Weights of a small mixture-of-experts language model, trained from scratch on English Wikipedia.
Size: width 320, vocabulary 27315, 78.6M parameters.
Experts: 96 experts in each of 9 layers, 80 SwiGLU neurons an expert, a sigmoid router, a shared expert of 128 neurons.
Below are experts of layer 3 (counted from 0) of a mixture-of-experts language model. Rows are named router (the router's row for the expert), gate (a neuron's input weights, with its number), up (a neuron's input weights, with its number) and show model dimensions 64-127. Each number is 128 + 24 x the weight over its row's rms, rounded and kept within 0 to 255. Numbers have three digits each.
Before each expert's rows: a language model's description of what the expert responds to. This comes from a sample of Wikipedia text that the model never trained on.

# expert 12
What it handles: Capitalized name beginnings. First pieces of capitalized names and title words in names, places and tables, such as Al, Be, Se(ville), Let, Gr(igory).
router:153112102119188110121130138109149147126180137097128109101129142149142100110090103108174135088161103158097177135107171124142155150129118123138136140126111141080142136150104149153114122127106140
gate0:133128144166123127096136124130169133146114113102134093156166096124123112124107115121099100099131155109079131123092116140137135098165148135088096172150134098092125102147136187140074129100077089
up0:109123094149103148165117136137083135110186135141147164129096153122162081157146156159123113175102118126109113161140144149140126152126127136111123105097130155149126114121117125133125109150146145
gate1:118128123108129129097113151116158104121137131148114148156141079128111102147116100118167161153119129117127135166147094130164135144126101198132130154083084092130134120125086123138162133099119138
up1:095104100093179099116119134136101136102114115116099146173119117119092120161108143154180168129130172115179143134141131131137120152103095114134158153132154101113122178113122102134139159139091149
gate2:133130078148128175120156131152145117136128125164144161069122122114146125119133115140144125170156146146145114136094121133154117160115147154140124110124138154124091099141176153129169138162109141
up2:115122096100156126153143097129062053145154164074079161105107130113140144155106112136149121155124087149206156146132123121089120124135123119139086144149119170136139154111122164107157159175101141
gate3:168108164117152107133094154138130122172127144150147159140144111163116103147126107106164137111055093144100183114125123090178138093147152127107136143125145137065125126136135150129110125115111150
up3:113155133072126127146093134119104134106153172108118133079100131137108118141117120112159143128092115166147173100157110100116140138155100083088114131117118128152127164112144141168119124111161159
gate4:131117154124134149147105140163131097145145135130135208102086095121179138116084106095202130144140121131115154174136121165161145117147160136167135131135091134144111141096144089122132160118150096
up4:152100154082113124166129136166116143140116125107128137166080094183115130104171140122155117133163176090155131107119120136142121084131122127140129147179125156122124110105100142122165161126118127
gate5:171133094113131142156130131148114135126135143146108133129116139116083123120149127141165122139134153129167179131148107098139137116117140087130099151101097165116120091090120112144143187176188118
up5:180114105178092114118153137104084153119171114128102148162139153131132163087116149082111138109160110161098153127132108113125118176114114167150122125104133150103145100109083109116129124109134122
gate6:110108087131125145153159123106111121127145137103119155123109181113108098113122131173158099121129089106119132135144119118103149114054112108136148093135124150090142113143094107136164147138128163
up6:129126132097159158118110140147094133144154143163111164090062084152108133094130132123100175127132105144133135117131151117128139087060078100117134107164158147144140183110134110188127147134167099
gate7:140138099117091116134122166077159149148166145138181169101128103132139106131127109091143125092166143124102135086145128097142128092131094121129158167176105139162139106145143129152138133099112095
up7:127145183076121124102080117178142114120100173153136131111103131123139165146138069158162123153134172142190105123130129117138105141157123105134102150124103135144123092131145127090082131128155169
gate8:146145118155151097158111140124147127123124112126165131130107137148144121122096116146158118173117117127159116102108133135147155174119159147167086094121175145096171114131139130111123129119100150
up8:147152118147157121108085154155130125136086139171155104156114114168103119129125130142086135122164115164105128119135160112183128120139153160120085169165163139109187112144136156103138131108110151
gate9:104120115130131102090162139106134126128170143092143130157102140125118161158108108151133114135143134122136146146126117121167140110124104123105148185123140138108165106115112135095117118146133136
up9:139158129123128132126141121123117132125104115173098129131154118111110100110172129103120158109104129180105130100139137136128121121138143133106103101127103099130140107168169167142140110140120114
gate10:113131109140110130141118160099132102120095121132149141170153116135127152133121146105132137115129086086142138142128122135141138163104130140123147098146169194128180143143089128124118127098089137
up10:142124118092140122125151140131119103124142149119134129135124086169117138125115143107135200109110124182096123103113147137162177141164128109105163071123212107114121135155116141153161113126161152
gate11:141139138141146121186121100155074147113132175146125122182132144156142123127129108135124141104165134155137136120125127089133140119143156137122144145163131127117126114144148119141151110149134133
up11:103136147137142090132169113144101121139164098157161116122117134082122118127124146135094136142077117096151127096102138139121113098128133100140099129157184130134148139135124163117133143134111153
gate12:129147101101135091107157158085137125163144146129097095133133146137131148156092127146120155140145110137113127140108153110110151124128114123124122066085136108156158131109100093134111100068132174
up12:136132167121113132149146128138130114082127175157099125101132096179132121096136140136126138106177176119135170137151120136131155143144128120126086144115109144105110122152133167164079138127139095
gate13:147148192114111149076118128130114152127111132165116120126160071133119133136145138125164135115139117122116144119096126112184123130162155154137131168128144102104128102126138144132096149121089082
up13:114131109169119140120143180103125087152115095094114092140109137055150180094129122072108124162123139121110089094136124147101122152126129126130075106123157147129168123149124129144174100139118098
gate14:129107114101146149102094095133085129149122150138151131135115160109100125074110117124145157111104129134122102103120106083143122151155139143177108137182131127123159132094112131149099106175145173
up14:119137142094109133147125133151162115176135120122115134101108138142112154108091114108161131143175159130155108059116149153159107135112149130169122144083126160183095104113177170110142163136121095
gate15:100164104118130097129147089140101137147159120137113163132157083105114132151142128094139118119138121138151116156131120107154139155120105090087106130144140133070121116180135076086137101149129106
up15:104119125128108108106103089162081127115103121156155111139133121117169130126083128141112104114133149170183181123148143110137116142160150098121170155194109114112121101148161128111083117164115110
gate16:152131114120168111129153066105119152164164167133112131083101117156103123172159155142123151097139165156099143133118139098153133119112140152106121107155103107143130127131091158135131127117097144
up16:119168127152147111131149168141141116119063140111143117135106104061161075143141121104088119165131113115171111154118099137135097136107095139122090124129164137108123140113147109126126120106157116
gate17:117158168139114126117118125170150123159173109126114139095149099172130104141107131160130144141118149097141142184114134103132151136167119107090081147100110133125117118098089152118139099132151097
up17:101138130082141106145101116143123097168137105119125117128109162164114125110075150131123158146135127116123079148136120106111143118155104146123120122110092157125143128087070101138122166154138145
gate18:106114127144182151130097120156109175085122118173094119150123124161110070116137121135132125087099131163127105126129094110151127172152204155129140123128135157132100093101111096134142127132113128
up18:119140123119108138118122105123130133156104123132139131079126148141110166122161149141081108146106132117156114184162128096140120115120128151089107115168126118135142090081136134137185133156115156
gate19:109119119114151167120160101118123144154080142104131129079101154130151112104123119175157114148164095114117153138127124094179131127104152123115115118121147128131134132086143129108130140102138130
up19:119135111134127106135105129152162114111102104091147140119084133083102104118139139127113128124111141160093115164104130150135123079136168106126085153179109141180147139091120126139121116161140104
gate20:156102145161109159131135141131170142138123135140101155132116139123154122113084119139104140127141128119078127149127187155135096131169128109170095124145112189126134126126119115139101117112149150
up20:121142123161175139117119148118096156162137158161139130099154131131109161136138128166072156117154151152089159079128133111164157113157145101105117137105122147113142093122111163157167125122139127
gate21:149129120102163113085120125122163154100141142097132119102097067136146087143118115146178135130147150116133166102108088116195132144128081105081105144127135117104109172128146166135112140111134106
up21:152104099126114164122161148090140121148133136109143120154125102136128148123138106152159142157155099143074127137133111141137140141109104129139137125115086114121119142126171152156085122144129133
gate22:114099103152154109141133100145081132131141135115187137109155163094147102068148151163121116158107123104146168146144121146112112098101181103123124152127122122126139098131152139140147139155152131
up22:112140114144153114128126112144144134126200130171151116134115089185127141122119162151119161182133143128094115093162132138128136155119152135123179106052149148192140108105128153176144115141100111
gate23:092114116116172137115155119097145150109160107095153087133117175139141123092121117115130114130164126165114123126149138148165151077120118141124202119117136120110154120157126141164142160153100147
up23:155130145117113140155098108141142117141103192116125173109119094106154130161121122108148148149088137094140128107153136098141108174132134129154068129155092139108099097119151120111117121125167116
gate24:111084109138149135120147149088103121142130128091136137148172116139123115129101105136186122126090151144147103133119120134149115110163140102131162089106084137112105138123092133142158147128129134
up24:157118178109148128127121127154169124166110126082113127097133128119135143145101133136079141114104123125165162118118131134169124113107103141173101131139143189125106112124145099118087124144105106
gate25:102127085138097131111119146101126183131125097094099148123156145094161102110171102163131139126114109078177148166097079133137122119108173121143122124105122163116139154107145112118139094122098136
up25:091133151097135120109103145136125127106110129142111122139166168131136104132153102159122158169121099153113134153154159090115155106071130146140101146057081134152120109088137113106095147157165197
gate26:154109105101151158132120147125114100157181133086128190108118139122125135067096137157132123105107122125123095159113143134108135145110101111118108098098096163140106154111112120132158143140139115
up26:102159136113126147130124109140103117146128127164139133105137147109101115118156149120115136136109165111116082094137168138096161120150177109161148171147148099123108125166107147123125137154158178
gate27:119134129147070154150150113157123110154125092119120120133108143085144114116090119136107089140151111115086098174121151117135116166091125136159145103122152130136124119139140129116164133096090148
up27:141138116089119134138116116083145141152150136139110137114152124116162167136111155151123161137145139115092119118106097112079088169109097139107128150139138129116125081141143108126135091138138107
gate28:134122112046160159133136112105112150143117180136100140077148113214162105146110088116116157120160117196153179119102133130149132140127127131125156112087095099143079156141075125142107129122164160
up28:130114117132201127099127139104084154149149184151149135122102125123137118151178147097145131093165122148125160166114159107116125109139151127149131103142106154154108115165139103119158161092103163
gate29:129122108114134116099120168151139159122131109139136146120096164084121109125118131192135077159123135166078149118124117121131126117120145148084135124093134138135110107112095119131174121122132173
up29:129119144158146137128134139134168116129123075159110087141110141164086133153111180142145125133096094115145162118134164160080128105120129131131139112113157113125149078141158109127129138153065112
gate30:138086092125164153111140150120113154142145122121133079127107182136166105057153120154153107114125106146142124142128136144150144154126133142163175130085133153139138103097119099135128145129171141
up30:157097082161144168120142145121142142112157093138120127125108121138134162066105139161143121100138129126101129124130152158139159112148128151119190169103165135155108146111047115140163130123125159
gate31:109097149158130172095153130126186148127116131094147183119131124073126126101109098146131120116161101129131137149099115126121100176145100143096123145135118112107084100133086142130127079114141166
up31:146106142100119089160109148138108130133145116084149114113133131105126103142098120142110118131084134099154110135123126135124132090114185104162133135142110116149148101122146124133122122126111117
gate32:120118138116157111098153167145135117105175129098164200086088091062124127125145115110124146142139139083131137083150119136121142084110117103126126090160157115131173145137118131167115129155123074
up32:156125123129098138107079150127185107153170118147186165128121100109124143157097121145166082136134109079143111117167154147145138122130105113153133167093141164089163141165172123127142160105112108
gate33:112117187126144126075105135135159154125133098160147175142112136169116108114138133113168160107117102086113158117151140105186157162104137154144162153135135089173105139159120147120120139137086101
up33:109155151144123096142130121121125110155134127112110099146122126137141139141146095124169133108110087128152134137121146158147096120166107092149109139146109130130122147158105105102135089118111120
gate34:141083094117165161170120129172127143117113110087161142095111107122100071091120145132149153125084127119130136157159112108172130194142150108171148114101131128112083160139139085144122134146126096
up34:134129159101094181105115095179130137056122131162144145135112143107148161146133122124122129112111130139113178134123107121156133162099111097125093119138098166139160107077151178140105133122164123
gate35:122101118111151171074154143103169138117091110099128171123110133114101127173110097133143102105152109137098130158083115111170116172104163125126114153113096160103108114095082113111112160155147120
up35:130157110112145107091129132161091131127147121155140138150118103122151142133176121135131130158146159150161123126141171125141103164157114103129116142139135125128104093156157096123118118096119128
gate36:122118100160159146167139159133159129136121117128128094130129152101128113147129100182130113122157109126143154126127119118116130155102163116148118126126122176111096125117139132080136148133162148
up36:125104141157119087138143126125119133112108143168150129123136115135133098125134134144076080135103134116181105118140147114128111067157146172135126143121141176136138086147174109139112155150102106
gate37:119140103096148096104089115114122162129104148149135100117171133178128135143137129091163141108161123165186160133098123144105124143125172124133125162086148106141123113163127110085144128090104100
up37:080122137127108131127109125134158136114087105117154143149108120144116110140095122093123137110076115126130151100136070118096119110156157152147130144107105105126190110102093159127105123110067159
gate38:129104102119150154121132088155104156121148146156131080133111129140164139140108121155151139132125129147148091157091120120126127130116118090117174123116165119131104123151081136191089093188112143
up38:140131080114156141127144084123110142127135098103147153126111141175145179143142125136128101177119153129146139154118104107093143074125119143107122126154130126107116124139092151147150115136147159
gate39:136112095146124143142151102132154132130142112176149108127151098146146129067141114108139129114125124113142145145156161127141127136103089118122121178177126127096142123148146126132076119102100098
up39:155136069088116121172097110105103139139129153113133158152142138136128152163144109118155133115127154106167090100138141162107167146155129150123139115087155111119131139107104095171155102157115124
gate40:145143116153148110122116196099115150125163151165140121189173136118158123087138123134108148103124118134157136096111158165120130128115139131109162156082117131134123130144104133147098139120101127
up40:154139145123148149134163144139146103124105114081122130153060118083114093135149122087165146077120156145146112132130124113125108160188099116131162134127147096104098143144126129095103115137123106
gate41:137105146127126182166111142117095179117152157116168128100173115091119107088133124152114088143099153140183166148115149118110119136157104141137164112150065137110136126150129087097137103106115109
up41:150142111130103114120106138139104132149143084125092151177134126083111091130164180141114118107082124111136139165124119109157111146200082141111088087185111143085119167158112068138113133125091143
gate42:146122108123134142143155127119159116100100140123129114159163165147140153101131119134154099135144147116067138119086111112126113122138154136157132129117104101135108131124067108145166108142139148
up42:118124126102138121123143170141134154126125110119140138156114109180105155159128153084148202133121082121148121132116095148127126146118105121072162136094145119134096178130100126123158129124166122
gate43:143157164135179166131104118112159133148167163109094153072147143110142149164077132111151177145135127138124109135099160122149138173134109147138113087087104145099095128132126102133143151080123119
up43:108132147149151102102133140139122115134148102136126127122168125081113111085172142118114151117121131134179145112099160131117092126143129150130105134144177113108121137110124143122087121137112099
gate44:134101067180094080105135083115144159105126151141120082130184127106128110115121140085166090148165109107087107139132139143163134126118112157136194092096133129120113131183108094155132135107092130
up44:145113142145128148150143159145132100155141167146097176104072087148161143125156123102160135134117124117111142168134091133135137118117106144129085187137104159143130154103135113110097121176140110
gate45:155124124188132141097122140132133116148100110120125145180138106189129136132084116082124137113139112129132110138140098132103144129156143059139096128132117131126109081162119162103070122132123149
up45:120121138099111119128124174144119111104150062093140128086128155097111134129097128131139140183100187126142096125129116121115105060120128178163119118130152150137160167102093121124148121128090136
gate46:133161119091161135173124115124130121192146165112130127112143139127114123112099107113170138120149126137077195138158127157135147161102120146165153105071092139139108134143100086135161121147137131
up46:128091122136123187158139131108140123136107143133123103125125165149153130104090132167128107145126117091114107143131136134121171116143128102139143168112125149171116146139115127148138126138126136
gate47:145115143193108178134156141134148120127107113108127145139116090147097093116082110114122136125111105203090143114137146100156101103102146155104153116141076130097099116116129114114135149132139175
up47:113112122088136114147107104117118096123114191087134113114114164129154076146168109114124121153096157142116116144123166111119128142145161106144144142096110127147131151134109128165122131185177121
gate48:132128148127170168112178146111091109120122127121090097099151128146113107141131125161145134115156118108136170126128093132150161165114126153096120094095162144093092126129157134127107136121141116
up48:175137118157146142119108111131115067130119117171135132168114118128121134141122134092122148130176179120106140120147138150111125112153103101117094124182110116062124126151144134143110154126119102
gate49:131110120144126139120139139174116192125164101141109082150138114100153143108095123132140145124112141052113116135116136138103131148144143132096118106155094120160145134146121165156125136144142149
up49:138137158117116120171123108099119101159111169040144169121126109128138139166119158113133135134115129142166149150128130105125121090125132133158129113119124124165080144141155095128168152124182120
gate50:127157109126140145142149154103119155137149132121126091112147161123112126125111113147136129110155119142153177132119135108131145151140155176131121114111117130172120150125103084108123109115105129
up50:140127127123105081157146154166138124130159150134125141158135131129148178066105127175115158124136142153124141145124113102162140144121155128121093125162168132162180119112099097144131117124135141
gate51:121088125116110141153140110135142099130116173112145152124137128176121113134110126183115106149154120104126135164133122152116134152123148115139117154122092110056092146125148125131129123091132146
up51:136159142149124107142136116157148114124139155139109161117127104133132095145174142113108123129135115136094144150107162127101153157118109097165158097131127158087118125165176113136074098135108119
gate52:109149116105091136135166153121155117133180126072126144112140133168150095139104129119143104124147150122097138153149177119154118094129119162158117123123088143179144112117130152175091124095130159
up52:098129123123147132149117163139117110145076130127093133126124163132112125153106136179097151105139108129121147135134075079175134136121115147100155174158126124124113134076104136117117075157147186
gate53:112097127118138163098119143154089152137124113131154140165069121101140136097116107140106191143126116129132124111112121139194128162151158084109121168157197130099117134141124102145110066146095142
up53:147165116137107154095141123149161107113156117121103159113162109125122115122142131101097092123127170109160129129134135169093105112107049103129099166115108124122139157071157130129121133125141115
gate54:131138101164126145097143176133128155144140157127179160133081135135154088158115111147184149117169123114103130127097145146120113111133144097106125109122141078134131088141145156174106095086107163
up54:106115145161138131154119136137133124098127154111187104155147186150146124138142112129114100136141123145139097111122135173135126121140100163123121102124137095097147150086146127145119133174116135
gate55:166134139115148127121137119153130143162071080143088137135110109112098081139105109167197100141141121100142092135120119128179128127099125174152130109147157107142113099126118130095123120083084132
up55:125106150128133123108115128152140108167114146115090130145115152082098125099109133163130110112112108076157118131139132127152096114147124133139128161104101116111122150111076130079129127084112169
gate56:121145112116113163138133096105159078118158155084143127113135106093146163139112113155118182144151105156115082117118105116137125167103103097109148173103136084059100146151102126123068118124118138
up56:164160158136107124133133122119118144100110119150083131154154070136083106122123116142118178137118142165124132125147101110132162113109127099137128137087116105125095123142083172151118111152160145
gate57:123149108148111135107127084108130166151139134184142131140131129125107151060165144132107135132153116132118131131134119144146133110128111118114114130130088081125119074142121089133103099070163152
up57:136124128134123162115128119095130156145158139116175111153146127103125146144123139090130103132139165096127157131135135131166145121115092144099162167136115143109105096155106091134107148107158109
gate58:114135154138143115095107184122144137140154147161130143128138101169087134122114122119134122104167127108068142153091129138120136113110177104149151161160151131163096095144125116114110137143119116
up58:134175128128100073109123127164099133104102110118138113140130114145162099165098096111132134122148140153167100091113107145110101174114128082099098171166149124108151153158148120084082110074125146
gate59:152093134139122109119132137088139148101134115124136129114084121153153063166121127172087123077107142076143140177127146103143112105123141104151147166136098157159124095129113136095098113148109143
up59:122112100111144120129109134203168150088161136111156111099092093079157091149159135107108101112147085170169141111129138132140107116151111091138122143158155135115054167133144155138105079127133175
gate60:107102155104106158118112135119144131145147114108123119120115126133127176119147130134092137180154147113166071159138139117168119151098113141111119113171149158154169125147098117118135137116132157
up60:135123108129137136134141166147161113091117141122130111188094116076121144132118116137103147135125163138131122168140154127125102154094128088093062100178111152130148127146151102089117120147121185
gate61:164109106167113097115111077126132116167118138095170175150126151102112129144080132094192154109126104137131164124126122094133126097085121193139113129092122129071114163148123126105119118131138123
up61:159126115148166140170159131129218110077119162105119137162127109127154146147144102103151161092136125151120112129126122151152127126166117113143096123143126162105096142133117115166104129153162112
gate62:145116120156151130149115133108136119127153161137166121141153141134137173130133103136118076094104132125136124148139157113160135104117126150138116127128095183114169128071123135093151133110074137
up62:146112151131135151112152132161142140122099149138126117104114075103129087102074133123129130140094111088138076112089117138150131175112135103113117138109104105140093138150130137152130099115164126
gate63:147117115132172132125187128124093115097115130118110093168131110142142105162111117133205110163157137119148137107093095183130139159131128129158149101101171095099137158101115144156118122115111112
up63:155119146082100152125139150110104138141142149139162136111124152163114108152170089137162137148148171086128125099140146137147097139135118076135104108142152103180153123115139140164141105115152097
gate64:142122154142191124112126155077126149152137086137147130167139126141098105145113120169162102110128115116103146153134136105150175131107131146129086143127115142136130128104080119133185107119102141
up64:099141145139144130119088127116142129102145130123120113061131132128167163107169089117118150120122171175166101138117110129165123107111113151101124108150103067152109112161122132130124143110123106
gate65:112089099113151118106139149125146173136162092124124139152134099138131148139128083107174118137112137081129132145119080118146155123123112126121173150159130157098111142156098165061156137152160145
up65:083167119112156117128127101110117119123106165107119087113118163098127143147084165115179146142127104165118142122114084149134126177098131164091149133085114136129107125127171092120122119127124142
gate66:113101133119123136133120132127080166139145171091139111142126126137130138101114125113129124073126159110152117097110168089154147118136131102144168117106169084160116111175116178166143128157179160
up66:114125103154131108109116153122109158140115103088111152119153141101143103116145148148107115150117135172145134103125138113130132130080082142111118096128153152138131159098087112128141160137144158
gate67:127103149118158154119146086112076106160140119124106173114162184167146106090118123172139168145105085120095136108149127117091134096146155114139119109128089135120139141142089155128155157146094139
up67:134145149143092077143156132127172135123154112150119096085063138165132114150126141118062106187119168090112093131120094127111130117148155109107126150151134123134127135111140152146095130148106114
gate68:135134137112046129128106146136151133155129121142113102134139087097160165138103125079123131140148093136084094107121162114113145124114126107140138147131150109140180121107126137137153130153090078
up68:130126120146145144138121135085078122140178148143110137131134185119147138163167155163089150104147109116118116135122114151111089148135129141123099143117100138091110120148092093097120113104129127
gate69:168132122143134151095117162128146128156125133105162145099155079141129126082099105123148141096125152100104159129135153140149106162126151145137138146109126109122149130109082158119176138138099125
up69:120102139148104136177149122142109146082125115134149092137171176068135142160158157139103109139107113139138133150132151079119099095141141110131073123137128127111139089116108129100160138128093142
gate70:116100128097154164133141124125102183117138133157123151108120143175105095136133120117133165094110087147142133145125136109162119138150166101121117117145136101074091127173131151176125131123112172
up70:166150118095109150143144140164129158132175108148083122105122094137158142107131146141124125131149129120095139119106149137140121142133145114144159175142101135118168135210095142143154107086071121
gate71:098106132096149123128142153152144174141149145098152171137131096151113122153104092136109158159197136156109113125132112118145130148146148157130139128181127120083118155139142175152121097107150121
up71:097144151105121123120100106152099128116145164136116121145162094129125185113142134117104112060115129155148151125122127094120096102119084125154125154135135164124090134084127146127134085124147126
gate72:161158113123107128124134120185167085098154089121117166131096071164136089104143138096126091148142168153168146115125103141117107177077126131118160119119144165127127127083138056143096131101154132
up72:117180111117137115121125122112130118119139110098107181124172116137115159150154123111121128145179130167134149093107125123121122102113156114105128124092188084101119130123161123065105160169127085
gate73:119154113114131168074138121155138154161148115147134129139145129150136093089122123149121166105159107146156150133121148155168139138126123123113147131126086097132113174137115102140082129128151138
up73:152147151140112147121165123101117111132148154129129118110104123106105132108133118076122092102083109142077122123132148126156129130132138147123122183165081115108161163153108164142133135114157129
gate74:123094128132164153119100115133147141151117117094160094115113154121099124159150113156115148155127128141170072137145094120156133106101131185144129133152122151133134126128163143110165154145109165
up74:089150136137131185132119083126138123128133164154105092119138172049128113100146114161132100113093137146127140129158147088146109139112139100084080126161117110118145128121178139137156173087138099
gate75:104127085155104112148122094119118157115089109137129121184117155180111101100090127125129135112154170144115119114109138151123131141166129143136126111128119109123137125136122080140117155153076170
up75:128094154139124143127129120129125155108120168133163140146122132102132091153120090114126103113098117126139095119139102088129118117131108109156127111133145110132135166144088117093104152108188150
gate76:118109102123178136083129152123140128107151100123159141145098088104122142115129131133124160139100147149092109088128089149090135124144133109104146149121160104116119140175098112127121152138127089
up76:153102144121132144164119077133125061140089121106120103071101126131171161124088132133150159130133122129142118164170131138145111158117141099140175120134135144072162105142104130126165129139114076
gate77:104122091086104120112118139103154149125136128185121124135124145185124157106105109093166137122170127138078123127143110149092135142140104131097152133081157131133103144138129099125130151124130139
up77:102123120143131157116118113123140132157161103135127098100140157155100155074166160155073135147131103116165107133114094133110123060108130144116119175128173142150158102135148098107127154173138120
gate78:132111071118137123155142135142116168106142134113163143123115125106129096157120138182112098150086153134161094125148141120108128087073135076162081125137152168133143129113110115151142159140120167
up78:140125186093137130108103095147123109141149162121131142142147175116143149128183080109103128192144117143158102113133103104114078114148136097113165126118130122115148142139153120108155142123135131
gate79:145114112147142142161139117085156171139101111101149166144161109107134085105119134119121129133116109109160117135112121130183150109164158139172136146132111114115109152159149136142109119144121141
up79:112149198139085116130123136152116122119157144156127093111153109114168140126125091126128101108147133116133103133129137132095123126144147122074175143151150111104135152134148132111134125086111128